{"d_expert": 64, "moe_layers": [1, 3, 5, 7], "routed_scale": 1.0, "init_std_router": 0.0262, "vocab_size": 24681, "norm_eps": 1e-05, "learning_rate": 0.00392, "max_grad_norm": 1.0, "batch_tokens": [32768, 65536, 98304]}
Below are experts of layer 5 (counted from 0) of a mixture-of-experts language model. Rows are named router (the router's row for the expert) and show model dimensions 0-63. Each number is 128 + 32 x the weight over its row's rms, rounded and kept within 0 to 255. Numbers have three digits each.
After each expert's rows: "gets" lists some tokens that make up at least twice as much of what it gets as of all text. This comes from a sample of Wikipedia text that the model never trained on. Tokens count by the router's weight.

# expert 27
router:151130126155160127120128159102205124099165123104092167105167119057092138126113062124173108182096181092115134091136092147117195102161142146144154089095077156158063102115141148116147176146118144
gets: "\n", " | ", "1", " (", "2", " |  | "

# expert 26
router:190140117172124133139138126109176127137158104136114117124153075065139111168136146162118152213154168098095074154131137162144103124187093099150137154098172161229150102118151101118130062138180155
gets: "1", "2", "0", "3", "4", "6"

# expert 29
router:173133096152122124109144159140201139152144172121086068101153171122199095134096167081180152117108102119139185174131129138137150145159134134120134114115083146164077055106129115140152116158144090
gets: ", ", "–", "ens", "is", "us", "ol"

# expert 17
router:087178127128176131175135126113114145121078118143110083130106093149183115149128105134187164115104117093091129151130182120124155145125119129133148089077124112132093130094126195103138122128181055
gets: "\n", "\n\n", " to", " for", " by", " in"

# expert 28
router:105179116148118072122160086129168181075154123119121083091130152093122111207132170152143103133072135120183176141165165134136146181144104151091148041093142119153171122133150056108109117138164103
gets: "| ", "2", "–", " | ", "1", "\n"

# expert 25
router:136145146149147127086127109068123148074125166136169115139139094160193171158132107167151171103125111072137112104127136094179103159117109109125155070169122142072109112106135153162126127151194118
gets: ".", "\"", ")", "s.", ").", "\"."

# expert 33
router:117153144123210126149155108128174192136152112102122087059152090132184130198141083171136181149106094090123152111149150127101113143148088090124093137099117126156100114130173166144091172175100114
gets: " ", " (", " | ", ", ", " in ", " \""

# expert 31
router:147180079158169068136172051080106145135096127113101118099120117133191140134162129158157107121115182073105147125177086134188181152132122186147155134130134171102105149137180150209136158122139120
gets: " The", " that", " the", ", the", "The", " of the"

# expert 23
router:121120141156152137143099103104137163089059150164132104085157121095166179215176103233155204128144128107089146120138146139146168145175095094110118154132160141144141055141197168130143118162160125
gets: "\n\n", ".", "\n", " |", "==", "==="

# expert 19
router:107152109156158108148131118079156174111153131127085085158118089150164114195113172180121152165095113078065194145186113111114087150109094120131190076102119158143103072135197179113145128153137103
gets: "2", "1", ", ", " in", "6", "3"

# expert 40
router:157127117137132145144144082110169142118138115102099088114143094137192150181113031108164100176080152125109255143134135154141140205134172142126194133152122182123070085121159173120139096129149133
gets: "1", "2", "0", "id", "d", "b"

# expert 4
router:163115156158119086117146092122161147078155110106069143145176064147206093175150082148120161110127124150069145147103160117169142096070130079102148160074163132073095097126146075131093143181129102
gets: " | ", "==", "===", " |", " ==", "; "

# expert 20
router:119157124149136100142173103130140169093148170048112172165105149130159156180146126145118119205088107093101111156100120163130153098109120117157130108130131120093073155079135106150125146146107126
gets: " | ", "\n", ") | ", "; ", " (", "% | "

# expert 10
router:108161148115122116133142111081164162072129149102146134122158073110153133130078208155113192175035101091094148179184147105126109118114083117179172122115131129109108100151149140156130146135125116
gets: "0", "1", "3", "2", "4", "5"

# expert 43
router:157107160157118152150142128127158174098110158114064156080182134133176107158155141183108132193103183118128129181076181174096114157105151083138112073116187183147099106107126108153111073127151094
gets: "s", "l", "r", "m", "h", "n"

# expert 0
router:131190127148153119158126103127200127120126091122098127114146076099132096141147123182133146146121155103064156137132120143078174154162147119073114106079131131178087140127203122163114177152176149
gets: " was", " is", " were", " are", " to be", " It was"

# expert 13
router:162110084132107120069150120128166167138098161136112097110182167107178126164133165114127112134134118111102104159169174107120133168156119169128196087078110175145128106105163137149159117110129109
gets: ".", "–", ",", ":", " | ", "-"